From a checkpoint of a small mixture-of-experts model trained on Wikipedia: 27.6M parameters.
Below are experts of layer 8 (counted from 0) of a mixture-of-experts language model. Rows are named router (the router's row for the expert), up (a neuron's input weights, with its number), down (a neuron's output weights, with its number) and show model dimensions 0-95. Each number is 500 + 50 x the weight over its row's rms, rounded and kept within 0 to 999. Numbers have three digits each.
After each expert's rows: "comes after" lists some tokens at least twice as common just before its tokens as in all text; "raises" lists some tokens whose logits its average output raises strongly, later layers aside. This comes from a sample of Wikipedia text that the model never trained on. Tokens count by the router's weight.

# expert 147
router:463537510447480576536474519434523474523492545513494543506503548523469488410502534474483452474490487556388471606495427499488488402546419478432462573521542509460506496520466533555520462536473587503550563592530468446555546529474435500568604518445539446494528518375426527551637515452470473607
up0:535523504515439470488545486463548486523493499389495495453461496452514489467462402510406467511489449505475489520480522578532569519458457458541554464533517485516588543413461501527426499488492432489575492486485503580521576458520511450504456580520569435521465679398486606577581566436564531450
down0:425483584467524554479499489567585526576508550530491465514478457488409581569536470493489485476482542555473464588487491375474539499448517590503460412517573479550491489507533439456508444534534576349502436552468399489522441507470491554514525544519442574486579488477496440533511418541416568481
up1:464494526458544454516508412504459494530378536504487553468514493445529538550456489506483508468445568475389522500417534529464438494554510525507517615464532431458598503595466552526503569573487495471506440537497442458507612532426404512439548469519506484495511595463554480521502444628459440590
down1:530568476559605502551523518457530451545470594544508420506445525451516544535552481554393443455486408500464515523564510556561527527470456486516619655580399526463525536506452461474431513528415515532452480502477396489443435565584453508448490501450479464477488476443552519520455512490543489482
up2:516472428500501473553488546396518551540442510509538623547473511512492482501549480576493539466524431528553468439510359474452504440511531439517563492484441441402544466515464461557464597448565516515550565637533406536555508519548503535489540440581494499527481471426486465552429436477477513580
down2:440486512485533505531537483472527578418547479417474455566536438379486378446426510467487529520497464519529611528527449493457480529619524495368516502450533612477444458572566461477488509479494506521545498535505519569547479591465561553404524540533542432425489521496507545500575459499435489479
up3:524542473471473533483555531499481402616402498525515472564552541555577507489436544473449429498492563480475486509466518452527541477449459611416537526466517450485515542460456554543557568479524457514394395537425479517480492545506452510519564538517546535444513496429517435613548378490467581429
down3:532502507524518502467512473501549537441609592457505514444499565425391478515544441504588520409479429541526513479436600432588479530501537376521505476511438578511489555488513553447540518577538591457463527489556443491607425454520442461482496550513467444519430491603510477449478505435506465470
up4:485534455462521546496426519479486490599506521474605513473417464566546464491481540367506481490507493458455531426521421443566448456522362452401476558545489492459561569483498611455458519444516478519506509494583486497596515527533467576468531529482573528478534505491501437620470501563485454583
down4:620528452517494498542501474519578488501422537503464585475476493393502606615460599554503460616468513493491501497414520440479491429449535424576473459487542484493523399457507524575535460450549531478578505510456496488478449443515558450443524407558445500540464522480519403561570476508512535502
comes after: ". ", ", ", "\n\n", "that ", "). ", "but "
raises: "was ", "is ", "(", "article "

# expert 187
router:469473631543500517537498506471543531504469464496547608424497608566588530483521506569442378532520529524515492439465514516447516487606478474484638555515509538452418495438467435462479497534492587506504469521518503505482535424397475515494464540391458456470461470456494475506499600439459547559
up0:586457656536583469464469451418426533436451565530496507519483546526467460522550478445481472526558429498511539536476462465464576419486465467510564536465479527531547490482418502509532475538557548488579494481467423465555434424505448423546430458461500614507620513446489495585528560497460474560
down0:582484491473604415595533528467463471458468469417553501500511490531442520507544505535501477532584497526429469542556558500452515441493486481560537473530449376630529563473506500457465584521550458453579447473445505460522509469470561490495448468433522635416435419481549529502539572524482506415
up1:486517509480485529417478562394579484443450452532543534448484468564612512430439457546445475547466464501491515470521542410458519477533493569539549522520548544554486536479525403424489497501549529566476535618506436461498491401597585462428423548488513526568573579522482401446492525504490556508
down1:407534458473505485536518425480433510593517527468529407591400497456439527453502591460459542513484505454453482512482491547516391429523547537564524533496501496465519538534430496449552493419471497473566572549466516482543519415526591426468572493617508521533540471424546482629531438490569497468
up2:520552663598486452452435544556486477580504469507485548465514599468578532466479464469418501438473500576537405442558486559460467467474505449548516471555461531474424520477515466465456528477510475433535401523550613494481525414503539464595530513460527474439440453550540438501502543553505450569
down2:507485482547477567506485419543555509422465428564421408441560455429540489521497523455536539498533510482426577532465467490532479474635569463563549486495616597427440535503476467520462464553533532551471572482477458468437461476412459467384474512472506563526500524617431548505513474543529540522
up3:526585526449463495540498654412582454492545477465580578474401515551571558487479522527516451439418512523484527486480466534411414534517515444488535533474471514481506503531538546426413482536542516392524508476571466532551453476417568529502517563524483524442402556514520511473468471404476547583
down3:482513529502590481516433535542515459546517595574456471436526536499482540599552497454543574518476581520481602516499554560558582518451436539465509451513492401522459534498460490411426389532452528554481511464506498353428549507520508486424487459542511535595486438533501446440548456437471489442
up4:547491557405504469397411513443451474567562505497496513510469574509622475326580535507537493509485537593502431536474481489502483487533519503522592531483523530505457504432467500454560469554464600537448371483527525483467602610508534514480509519541504507489481504449468517521449520408477496552
down4:507559507549561584521560549470498468442503529514477510476486500532419619564511513425498512499515461535503460455557438583523547451483505338468523571444382577586474531558585438516530449524428486431564487444537551494523489501522484520402478503409482507426553464496452518510440471475544450558
comes after: "'", "as ", "with ", "of ", "in ", "for "
raises: "n", "st", "ro"

# expert 64
router:460520492490501532514420600495497479459415487505541543489504544514577403480535557584465532502576553545518519512550538465453509408582449542458481566470555523372484456547533542548468501538516584578570427487474410479512556403514467533459472543476471454427465544505492474569547585426482404556
up0:513492586459404486527457600431414461522516498637485411520538488553567476522432432554520455494589484515503474484516471555556516627523484510512506475530439478460464537397514521511474538437546484528499395561536552514525569472510541485437558409454573490478442549557486522487393553543481502514
down0:462375466577520546497391591418522482569492489447564479522524477513470609445485421477538414532558438528549465562400615496492529403484410525552517484485574464475484465556517494569541476515555536544550576506543518541495456535507481449507467456538477429561426547463510477519475533495480430451
up1:522496522461478479513413525467557504527515558457472536545553440507512558540536459433359561487518454448502612582549487568483459364513508456480468469560472546424480474486574500527554477522548503542586480509569532484436496423600436526519544545557501526428424381522547445506457528465542529453
down1:456543489466516503451493454570567490486496555597504545556487478500511523536524442582561582531587536477544522512458538490490448449567442506479554495463508474395473550513602501522545422440514416520552593447463471459441528484498422475542421525363604484489413470461495467461502558558390502496
up2:606570453450466493493564564524536492475430515473577564458511533527432455506508518587425479471464520541497542508547512473502476460537407548532389408550375388483467379557580470474455481582433531548543514492494467560506495481463468494528483537403538531533445533550465520583474499531506557532
down2:524551465518482448558422496492432481520519575484560476473492504519573537423580505553546513481440532467386552452545461443553493496517418446454439475620474433564461535562458491575446469466655469508528409552543479485488531520471601560458435449516480469546479517512490476575506568449551444471
up3:484427506508490551496442499495491439474492530549461534440436455483469463554460541569447495436651534556558516618505543479467505564548450478527552573482466427422476426494558613431582571558550487502526507540534470550508494489461494462448563472503426379475528521501563533538533464416463446560
down3:497471541434492553550551495561479423434557555465481476433521562508533591592434532457451529477449586482411559566461572543502529479525415519561424490506439442503495444470591460466534589549546424477578470541444500523523505508390511531507466407499479460379512540470561456539508478552465521531
up4:526648469439440614506531559493500508430452507556508589516434471562588475575494549471450511528589471467533521521481533567411446406550492506460487511563501546564508524437524533463474499499474435508567476514547518479462448538493517518454540447462534480398416487494566364579477513527425498498
down4:487481575531504453521418495495577486444491482488462500505503462562510524528549446640513483446487527469516539445503482479475455484441579442490527513496624621429448582516452512591456499439435543574550459483423495596502471457574471449440543519408570579531484423576502467511465524530469464433
comes after: "S", "N", "V", "I", "R", "A"
raises: "play", "ings", "titles", "works", "publ", "sing"

# expert 146
router:478476501482511526546412544510525463517482452521527532435547565526468473415559508603484510389471525521368448526575553536474558445499471520542462550537506493456467525536546531451486472593452529510437323496567463501556541475503523580494547628460493455455517475411489600510498536497500487540
up0:416516496378526505567466532473606415522465438521483518423512562489449475438511454491502436456492406628399503477594517592475506535605509541529510489467457506544525497474462564566504488497551481484532525515524480448532487505488534651439491507545499430512507544513591449558513470432487563449
down0:488488531606490552444504472476641420517513447498462441521534444483485513510595536455554577419486527357483570549538443587530552535493452506533523501402488512499443524471519510568434467470445586424446481519446525490547447541469583454418406489498589488546553510496514515490538477510457469544
up1:507565422490606474599485550535497538540453538463479419414470524507445465441434485475490415430545494488486553434509584601534451515550473552513527437431528530523514476492520540513482528550505459479570408480408517432527446574465588549532494458524556399494375519449539493439450465508548554500
down1:507484567486455540443496408484507424541491464352492489539454502461460489519526515470528429504499464522452502560409524505482546537540498568457375516479575514545452557645530531536464449472426551507574516549424428546540413568553409516424579580527440531521526533519517471486539498553478497507
up2:522511618583499529510544520421500474593487435474463524505472525489525450417581464546593428490472417492518478554537579484520497544507578571482507504425597485565510512478473484523555492499510531515481466458507474412430477494468478576528416488607410452449531565459500475479566509527335492526
down2:547618470497455467504476511452528574532581452480442451492504465464493464483449473545549422543530498484519484445466527585432522490507496576475518468470637556542442495510419502495504572570521532524477534497495534507507510366560499478439470472512578406421439603526473491610537438497382510533
up3:432462552492554564485457545446518510511494493469592528525383613597556397481560546545503509441437465499460499453619598504424496447445551533524474544451520430485497482532488408525549502417532388481444520547533540518510541571503475513565476492464574518453517474436461461570460465453535480466
down3:522514445423425494435496482458453550494433547363517442442505432517463523539450513551520483437603502542540449576500504494502559511551508463453529466531522468584512538515525486562483498503523510525508408510508493516391508575517539405439532519515475610378519522397569499603464497552509596477
up4:475468573427524470483489535456563377575468503420483459535488540524421516465589564575398602545452539511368555571549478475445473481493568521541471596516475503525474412496560513546521518465527437476450498534427555446465488441487512389463535553471493521523516519468500570523538526403488486534
down4:495603471511500440519555555539478544514563526453469523505479520460576508607446499497493515432418558481598420515495458552539468501401527506535496560530548442517496499487483402418489399546379555551474492474531383532504471436569464542493414514558542462533510421512511572571508434560490453496
comes after: ". ", ", ", "\n\n", "==", "However", "due "
raises: "in ", "(", "while ", "standing ", "on ", "and "

# expert 90
router:555524624483514457520447523434499539541488402544526544456511541489553552534458538539458390535534589528452482514513465491473500501525492532356532584438525597398447479585503519467578470536506527554552477583494468476481561470436423541541499486442386459454422525510528567482484556456480476511
up0:471497497449466461492462497499477494547449501442513498436579602337583513550478533593555515571436486490510399491442506516480458496522491449480472426450520518483411536552457509509482575467493503490522448536514490502478580440538551363641544482525575472474478497455423561551465498443570504469
down0:449515585564566507496566532389489524418472407456452425556463385471558494531538519449503454552539512444406591496535559467537486567473535556497580534423442502495417425503524448553428504458503402485518560539500514467494511502479500494544503568576474498428514565528545452543475572588442501518
up1:419461548478474500511371506552471423512468497601576533482561629484495513463506590567483496479497466457538616456515474469498477500490437520529580556513530450528506460488506505605457502421542563502511433539443446483578547501492443472444445479468477478490507554467634521467445540430414574490
down1:473505437449484524445523482521416452549554566538450466547475510465466511445465435550546409481517610466629539491461535529537536485461510484444529510560529456472562436572414458535514418599430502459507551530501576529434479576574481513401498513468490380487483541514512563506438565497504598461
up2:521562594515450548561516493462434403527526433455530495502420517628559436483500528460595489517528507500543519413482514450487559544496449560451553445506390522575469441516578547469493490474508518498551496439562391434555421581507511457513562541471464438505547509470568481416477409500489520560
down2:566461527478479500533519538431500571559437429503519504491513526520575444443494570458553580457447485451442541384519529436477559563526518526563434487479516495504617418463524626390524499515511529505592505462434449504515430459461552512568497548467459432482596547521492497414505477461536535407
up3:582538511528489483497487552447515463582475467431489384490401514506563483572459557597469403475466442508488536492498507492467523524507465498551527462477514588512455522554518533477460435497469569548579534571554498536511466505377545531556501430486521390420491498588547517547367514557424438532
down3:555462527456624482444501548496468510503497557487468404504630460429411467549418432491429479445582510524620522533534427467462492552479564524441474505586559492430489447507465560516576544506487557562483477486503514481424477489571560524583511489434434488516497571534536451514482466396489526460
up4:483503537481560432598450501474553471495432529511495590503439502576421499429494494438486377578564487538518542569510465504522524528493546571493568492461576585522448530479473388505458584469492485497477459539511418442548486519490514542530541509568426326493562464512511453489505510427409505515
down4:552523385501510522465486494496568378389467555510495517543567432485495490505537454503490574503567608461581527625500582512464487466539567561555552512456449527506454576496590501481432469536560510477527456378507548420473463448523549490494460531481429490436505431540497518508448482465537465419
comes after: "is ", "as ", "with ", ", ", "of ", "for "
raises: "re", "st", "s", "leg"

# expert 96
router:470591547399462478565502560457486447542450528502601540400582489598475396482493523460494438493467548561539453490540483464456545544539441539481523469488514542551452551483546496482433470578497519477548459587568468419535609433442552531405537489462429487508470473518403556506467565501508462550
up0:555602564529518522527429508453526494576529415458519507483531546534572503503536519501430435402433516562517409469510519553472431544439354496582482542568539540507529586433530455483589517536435476507562511465437562445398528469475492516490474481416579496501497494515457506439566473580440478473
down0:434468438489515440529445404542593540463577561578430475429534461480404436534565540462574591497509453589553527517552438457489468497494482544510494444516521465525444454508571552485447502469499521521530497523535506546491556476459495499496606560419467470563548593406389496585509529453465435491
up1:599537572394539522476467538432402580477446531484548583507521459488507518581525477535488537539467575528550541462545474538434528483523508588454464460470508529516529518490496517426444417475559445490430453440528494446631556411480578540490516535481554512510515480463387397487405502464532477552
down1:520487432481496435501498470486525433501508514542511512460441528524527556485496437540436590663497461353536616530537458483478566495508349528486452485546497495492525606557586529524440531457495526494572474452473544505426463526433487516540513468516452391499517483493604509529535534486484544452
up2:461551491539434442556528528492429489478435547486515521539448519419495455500534446447478518501459519530491588620453551435563515516511461520471436510541515529561454518461539418517531526586425493435453374452558486480565607452585462529491572509475467360438531455528487556502536524480558467590
down2:493545576528512569611544567576404456517495595436516401500535526515525507409510460454507417421460557533562441471369489532452510491485531521497452519534482476534463481469447460475470560537482571585457449548483536455602447527396569487520555398450506498515537568464499542481489510510493542450
up3:383401462393449475517576447508529528500490469496599577406439503617487543452510638450515506495463454485523537475602482535524531386491512667505515500520497511526504483494457522454468477479457517519490533499543526497523545561488463501510496555537440558463527460546487532477451396501448482551
down3:529486508508557449483436391434506453421618458549570454416490485458483429521552562502455444558514532540577548515506582511542481500577487497550504443519457470522524418475506534501531564510506472489586562435502497484485402540446501442439488561575485499652480478464516483468538421440555593469
up4:437580418495500504612592524506532469537485469474480519480436516545468468555459467376567369499440419457525489575458569524466525534520469567480462537515491540517527555461604549427406456519522522471531486544461457533541548510369533482487511440490408581439503505517536490520536540496537416531
down4:516530439525494473488565495483462554538535405522444457477545417542564499429446481501516417542448476494528591521545521398471549605519556559416454469585538424557514401587460497574457526502465505554497440470530530547511603504430444568354468504492492475528451537474502476556495505549545515479
comes after: ", ", "well ", "s ", ") ", "es ", "ers "
raises: "they ", "it ", "she ", "he ", "ar", "there "

# expert 43
router:431496530465446514468546482458444467386519441587506531439557518443534471505481468511482486413570499574534451466558459566486573529632421449481556500512526512435510454497552450547514610586560489572559479483467468466571560525444486478471604519504530503442569501510419491485516492431471508621
up0:455454475518406519463526619474531421517546548493484608430512506482527474469510553501454458489555476497516576411579496539376481531555426514582464519526549483509434358477552479411506502460536501485512577490534459532431494581474478446503504496448495518511507544463527510529541546423390598560
down0:495520492495582509490521606495519561482504487458476560475517552467521502437500423530492525627387468553513397441577458512480508480571502462551479412586516505450441561530518596475516509525523503470470553501486514526486431556422433537451446430431415489388483561450571438509507531501495555604
up1:570505501463484587446479553496483461467557536428460593456510568497483521468507507365420419489582582485540463484522526540491512560525438507504516444465432577565476594393511504502549469463517443575457527496526489488489501441451578556533489486486467532427565526493591500628416468423470548491
down1:497466485549497510508557499468471422473558532573526534467376547491477498516464561593630576541423474470606506490565451535509523390529443527512518418438483429486555476407539551552489394527518525470456464489483484559490587423570459473462567488490539488461582538479543466501489462468540416518
up2:548618562500472544518466528537433502546484515520499582558496553535502420475436469624432455449449551514468425443444544528458479551412419466439411488432467533491577504581502432444583500505575589471451508520477431458539530515522515472519437509582483479542506409508449538573477547513433537507
down2:445447403481470458504512519503371500435449484495478590566548543484561596449535493479465441470518452461500664536430536513525545570459553484534534552494488460500522536562592481476493458495611405406538519499514465579450516599487523455528450533584496500534465470482509451446437496520512457469
up3:453486498507441506442466535458446428571531567505480499480620486413503442548453561482464560461540473506580475467461383500483555468552473587501563580532518479487478541565500519453587560489576490546470507534497501449490604522395476479479541501529604452467504529401514493427356521494471484536
down3:435536482529525538585532529422455550416572501591580527429564424454438484460450563452539512446526568474465453534443439532515593480628487530474475529410509447607514477469513497569523513432506462508524480423495429512479510487433620457464521561548523540502503519479473516467510476544536449391
up4:446482512484521446543535567474521543533468398498503500524507469484528371478449451534377522550547497523476503462475555602459427505563547525474545461516496558466563468555520439488494427553588480492441460596528417503619509556457401497559484478449496429508515419477432448539550466445516523593
down4:494466573517450475559498340650513569484514476536460536426482470545479499571533504463491564480436502568518467532599461508505494494547414430563388478502505469531477531480533468525575449465464451517408507399448494539463485507510561537506579524563488586527509457448537423506503484565540425525
comes after: "| ", "(", " ", "; ", "and ", "a "
raises: "ched ", "red ", "ged "

# expert 26
router:492483536420515528602389578448529523530490428522575502486537521558565453453450522490484481435598522439503483496541497504443500453556427489435489480564482553469472468461521474558525543466492497667552534481526475423521549446485491567530522605480492539466459583484512471596475575478545373504
up0:562467612417469419526525456458540509474438550509591532517475470550481449450486493556537535420506472458520539572468508591446531455501503507449475468528492429458480366387551428500491447464505543541513564529559436490533482458480487573513541673540563523471494587504453510480486531471455443481
down0:541434689413491470548516510544590472425471537444512513530462465507472480507513439497567463558489540478561505486542509541513473499506475507478425492510480473482483497499612532543507490526354457532442479499486362565543550465508420541507486465563460588528556591541451446533417517486502440490
up1:645423552426582440508505538500538542534492482431457527450525575508537404469477543488504591552483463474460527604388413448542487560526509529506460458511470588520492549466462456548470523472530495561449456531578470451478559510447456547503541514560433542437460529508527469480403503434463466601
down1:465468510530504499552463479450416595538578484472432547458516368415536486498475464509515507514449576472512577535463518510436461515532426454468492528622486551538510475490400487567498479436470517490499566504435517475497503455544474523537597563551467437412539516496514586479485670446553449503
up2:462542467486593532499543531383501537530514428427508604578534506361511475585569498487458602504442514471528524562449468463544436486567446406513465501491526424574548597478509541512495527462486514420465409561466423479536568538438483553467453545471427504478497510484591528508461525483532489499
down2:543486452421550513505500550445498594555570507472391590488551548561502487459618461529456615520563460457492504475381525514492487561457441485498454427597532514507492584550441508448456555449536484489580457494431494452491529483480519582477572530465499531491386494463511542469456445473471439570
up3:564550473452405470491519548545433515526511528515563478394513529617565546536545494446459434528502427440402552537466517515407504480597482474532502545434478502546407567574468478470540493488457463542588506556553513471514414536487482541618506459470490505541498525565446495456430592509528415550
down3:543602534515569515566558463449501531447527446506519434496528466500521466550538416439509518430569569626531490416504490460499485494470527539548404383412530554554470482459476491541419500458445410502486517433467461562571574548566473442563447453457513504523562520536550561520405463528521449524
up4:505463519409557467520446553440500509515474615478465472411518504516442507483553527521441408496507551477475418505497528520522430362511513615458626512567447505473477496441557475444576440475501473482501512509535466515521571438495424522487497526518538546541482513527429600503556591638515514534
down4:478565457476490446419472484441417492470486538530490477543490554535464592538428524454554502482568379480511523508513507415534574349502515524410527568450453525601617538440456466521541534480554505543529536505541509497603470421585434496450417490467472539451562504486559449493511513522520501543
comes after: "the ", "a ", ", ", "and ", "(", "- "
raises: "a ", "isc", "one ", "ush "

# expert 240
router:507591591456432464521546521371469582560490471553542530461560539484599507406465541543493442431519457463460444534539534562508554507586444533536503541484561525479357458603537517385534495494543444543461507560495482479555555447434483524514498523441469465433505480474495471453510463474448522568
up0:592546529413470501473489501517483584592401410503472507511489515595491593533550577475581449480486534502474420443540503501460475502555494529508514516373498468527438510535470494454547562505599541551371424468540479515465574520466458408535568550440435514480413535446497512475485475517431507472
down0:514448539488549429600540523454523518578512462435583483473441501490530551560547475555525512540548427490497479456560540517471537472571561470500618423495537497433448471518539488594483548594472510514552476523523468543447466539479476465478407364479375501565477473442520499405420551430466488535
up1:487565442503438510467488551483587519476592510507540546521550548440455534466553509580471436369509455506445482561514529462487533453474539493572463551500525500495396450545524521479468423537535451559535568578465607432530541432486582589554383437473507456450493389470482493460478495483565520535
down1:474479511470495445614440497476488559451479444561516490451448467482663496546543484430560391522518498514502487502580479451438472525506545522571540499462559574513504512536587448545439510499474511497576407353498472525566508484601450447515484472494530524506517539431469514357502535527474487531
up2:539543553462460511500480505385546391578482529512458532435554473522581622479433544565551492490474482504408425597420527502492445509470433575537453476557571517522482550513555473477528404570492483445504518534517524526562532518410459543501485451402470556418549555510522561493476444458421509503
down2:553538460437495516444481455466539597463426565540508444542555548619521615522457436492468377508492468497473504532575453495556525550476449502546392452436472449406504485498501517419587478508412536482507565446418544552565462543558544510507497556435585462452504553461528486490556500530479495456
up3:534483569478477442475558500493542567500479458464531510456481582512543523465464456549446496453479584431569403452567542536486587500550487577521514561431522471396442498517508481425537556458533424508546452420543470546519412471401574465601503571454511488466394532523552517495547481435520606511
down3:532435454497481567455387476531486511536505521504518527555407513349546486633536510465532496557629553479432513535512418454464505406490565552443504492383568499470530559464496492516548545555445468588515544508474480509468426574520536421447470546486509530418506516526559478489476536531479463500
up4:541538437476486474517459603484530439511511564462416546494495509551453617470496492546475462458494494512505509509509432529553492467475524436565479523507470588454592381590536569503564411424491495512546528535497475496547492444506530552429370587501484458451507487380459551396526513549555531556
down4:503433476534446407481483496473493525508584473377467449478446422516532531494453414559525505486533501554474544570475548486380498479593480413488536518534559463497478456565498515538557472617518504528518563468563461567624519563463491486512499482547351423476554515520498523439450465507573496545
comes after: "to ", "as ", "was ", "on ", "who ", "is "
raises: "zone", "beet", "cases"

# expert 130
router:455475555498503460518533533408503527495461513505552584520526537473540491520436547533398491476550510482414530541512501558513578426535503554442534643565501545482489448574568448521538546505477447602499482531493416456453514403433581427475564545497479432426491554431425546508461522426448480581
up0:442469500505599538461498486436439487511428508383491666529497518592413576472530567500447543413545464528552519543554559515534543460501439540542473510535478455486478497473436492429507478499556467577458528467492480580460537494534528481427517638540489435506460485596463456449460569457458506517
down0:490512442482481510425407503484554438580545580508521433477491466458517591561545569574512555501505499494472447542411533470463493471471581493521469574401431585420484479525495510477469529537575579536430525564512499394482439572581505406542476520565551414450521540499555525487466539446447425494
up1:544541509593514491438458531541485451477514493622527538492549574536553530409465535481561458527483477509529464501443493582548626452570572570576453545417444495465527485419450483486502475593445497451523450531494467460439569479460471460566556542420440419443558454517433438433524548539493490539
down1:486517443568520430476532419498418524440479489522435495411488481555542516534492476519444469510529537335607492555530427540520450476540473595544417484565517471569498457445525505547475499427471512491434508486470515528461584488483439538551479518501483487527486597630504579534506522399553479592
up2:409421412480449465475474529499523486473451627557465537506525476514517486551570466543549527513564522509511512611483605583516576504537487507536449527524587480477456468447412499486587445569613514465399528496467417530423517532442513497543530480477499407478502573486422530420498559485449533510
down2:519463577409483519547658441481453509475464512529458515549445551480575477564460399498530459430521357511526529491569414512581487495472555567496500495514519523540448600557495544514448452487538477553526509497484548498428455403527550525462458555574556439518512470504527437490436541411493474441
up3:506494444467448563556490469472440480531386471466509631465518491525609521534542553496461586484436460514503551491555565506463454488474517491526521557485480619551329475474533422474547520495454542563508514452510512513466480380486633496551513503469508562440451480470505472520588457492454481466
down3:525466399377452498594523501532560478494555497474401524516507439439475479506467506593546475497523531427416611510569521467516487472452536526496531517503520489500507533471542555353426550526559481463525482561522465523527547503495515509427498374499399560431449537569529487496525532448552524607
up4:495510572510547439566506504461524465557443472486523517515455568485516537577471519596439604519544429449429482510556509498392469432505536500386551546605523528542495469559509517521489487565550398549524493454521413422465402484432560485526507518489552526472580540374475482457427467448519513527
down4:446518479525548524530575411539397511485511484472444447617540430497473495527511538439511494524512537469445417437545429525526435527632528407469535579500511464453509533616509430516483580493517457511506525456518555472451536430543587441482632453519484519549501523589489437495476499498435526437
comes after: "the ", "-", "1", "2", "19", "3"
raises: "and ", "of ", "cri"

# expert 110
router:560522521521520499550497471498444439468437427487566528507583491473548433406553529565454475533585508496453463521463449451482550458555459490430535540520497512480486567507526472499482581612630586495559450598551442503559493387450525542494562569414491467494502494491395457464491590465533513553
up0:538509544444490525557500501491466473480448457545472566574568440462476453470445482499463516485374532494468456557546606491416538582562529531427434480471479577519562500597599516496579431429512446415501458549501494502429448463592470535531515590459513533501503511404441541583559483447468461500
down0:483492502527497541502480601511436570389509441518460513478520438470488496533499441612536578384409594479472535559458455510488452541541511510593462446504503631442551557531542519530553479483524401537408467504591505468467440508528466575534450495462498501490482483466515628527465443438496496480
up1:432549501433491581497505550482497490485545492560557519504545611480526492470516440501534584587516355412392502508503502391419476435499532570477427474541454458487462475524607446440489469513506487473522465546456506537533567537418506508576515640518465526479528490542500476463539601508478511543
down1:672458520523529428485463467528458415499424595497432542561472387467586471562528477510459491458488586470523536501483487555508505486552633553485512498470557440506461506389488474503523533501479545408476553539457495605467518471515428476472499471488476434524500593509514583482523452515502535420
up2:468430515411539473455422535625415454555509477542543452428509524585505434535531455556413452469497446487468566523504485518622453484590432515504599598531458530424483507483481552505572538484472523492502451578467466453468482532444485520459455460465513480534399605501566497579446515474477500503
down2:511497543432534479459466467567492487570449494504446530367425456512507440544485531461575552484471550667400518507405444573504528571511488422533505600475480506405513404464455503527495500514555498514489522552399513452453480506545538470517551569549553554570505464553485549469552441464468513498
up3:497547518486482533534494484442489422515504501566552436580414480560405525414522538562519446474516487477473516477590467462475414400569461496454539526525437475520499573616453482529489419534481491479540593472501427573563532547528444455477584503487540610441510522582460491497476563563460392522
down3:523505563542488342502541460518463515457430558502502401466462527468476527512554558463530495381522534535499354480460623521570513485513483520421494551412465424514503567489501499496526482530455502547605496526420564483448477572474585520449561517453489433522531467469488529529536587475547514548
up4:466526455506523565486563509475522458486496419414477476454442546523515513574560554511518504525502408552505502510476515527531510443504447532513486543416474471606486413382509419487485402598526465480624582542514381448396504472520578585487498450530491524489493556453600495477462561527534517494
down4:529521482432485499497492569488560482543575479575551545515596413556425465424437448443453500484490467552496514455512478401528475474579498418547519505480464564499498536585460562454521608461513496579521461441450444511577564499473466486566571507429517591461432492568431542559416443519473419492
comes after: "(", "in ", "–", ", ", "In ", "| "
raises: "Scotland ", "5", "0", "4", "England ", "6"

# expert 225
router:541460573528512488516437490502455426520449415509561514536589523517488442436575564579451501504618492486433479499450480487501513446536499517446503575461503470498459531452526439452511564549547576492547398554533491512525525404459522519529539624372492489517522517515377458489458562503564491609
up0:544533552466448440423500556606549511502448484429502530483610467460507439580453493468497512498583400578502524551454531468510431424449532529548453630482508489443579509575472488443550555562426484497521505539490486567523484463545428528458483477499502490432385525496441634498479531514442492523
down0:528484485464440491436562524504445533403444560528476493460489460537518506480538469547485523455476490535605544621495476485396588518451485549518528574455527506506573463431533527501565595494468455579477530477496437504511529497502479482459609408618522566370433447548471442449532524536442447479
up1:503545519500502535537439569400616497524511573497511515525505532481483610397558495557516558480490524514446440432498527520417423476508535602497467501543408473491505481549493460549477472466586417447568431461581493515450486447506571499425453587425533490410560487469494492453445567511579565477
down1:528490490480596434507562516562473463421438401485441502452544458541459509475512562435435562517444464468515527535486494529553549472579539524456557520425534527408498523451568486466511527567559550564484519531412529468453590520489414509553481501490454556520387452534453469517578513579504350552
up2:555565512466444579463496489533498479541548450474509484436477478644573472565456449495562445470545516574569429458486521499515609542426460504478463554511477531525477440368511495517502476516475481541521544493607551451463450543407516554463423545522474395503505399433473509551430529516512583524
down2:514540431478581507493528489574449520468558525477551437445449434507516556521489480529603410422483460566474495461597608483552527509474450473517494576501442412433497464433467515473522563515543494523511489511414504502608488500534479601571544351600557515491497449430478540496528540456477478457
up3:560492530427532444552581555565518504528485634496482524476533539477450573470561517516445485565470415491581431515510395556535477553511551512489448576498548522495473549480581440426532489514578508545425457541439556476499491471458471416446566480469486621450468422496468591444446528433537535511
down3:404456469421466483432471525447584531498495538512539534496545532564533485524563489565392516420539560540604519427531478483520498521483473546477571409512513394485491368530524516549497424604478539547419443514560539542473503542376479466477477501475521549482465478478559543451553464556514579463
up4:535525499448497522483372512534556521451455472602540505535598572503498470414348515420530545590500519513491445443503562473479466520473435459449489544528550541415543514451568602540423560477465469579502565498514493494463620474484490426565516519538497587515491493452477503462553452444475483492
down4:442517567473441550572406562437514497447545520494541409522484509523472567441467495497479561565529524500444468538563568466541431528468496459442548458512542579533477556492618497598459491543436454413404519544537469524443479507551452423553443508484538531451467405446521460572459488442551603463
comes after: "in ", "(", ", ", "In ", "–", "| "
raises: "0", "5", "4", "2", "1", "3"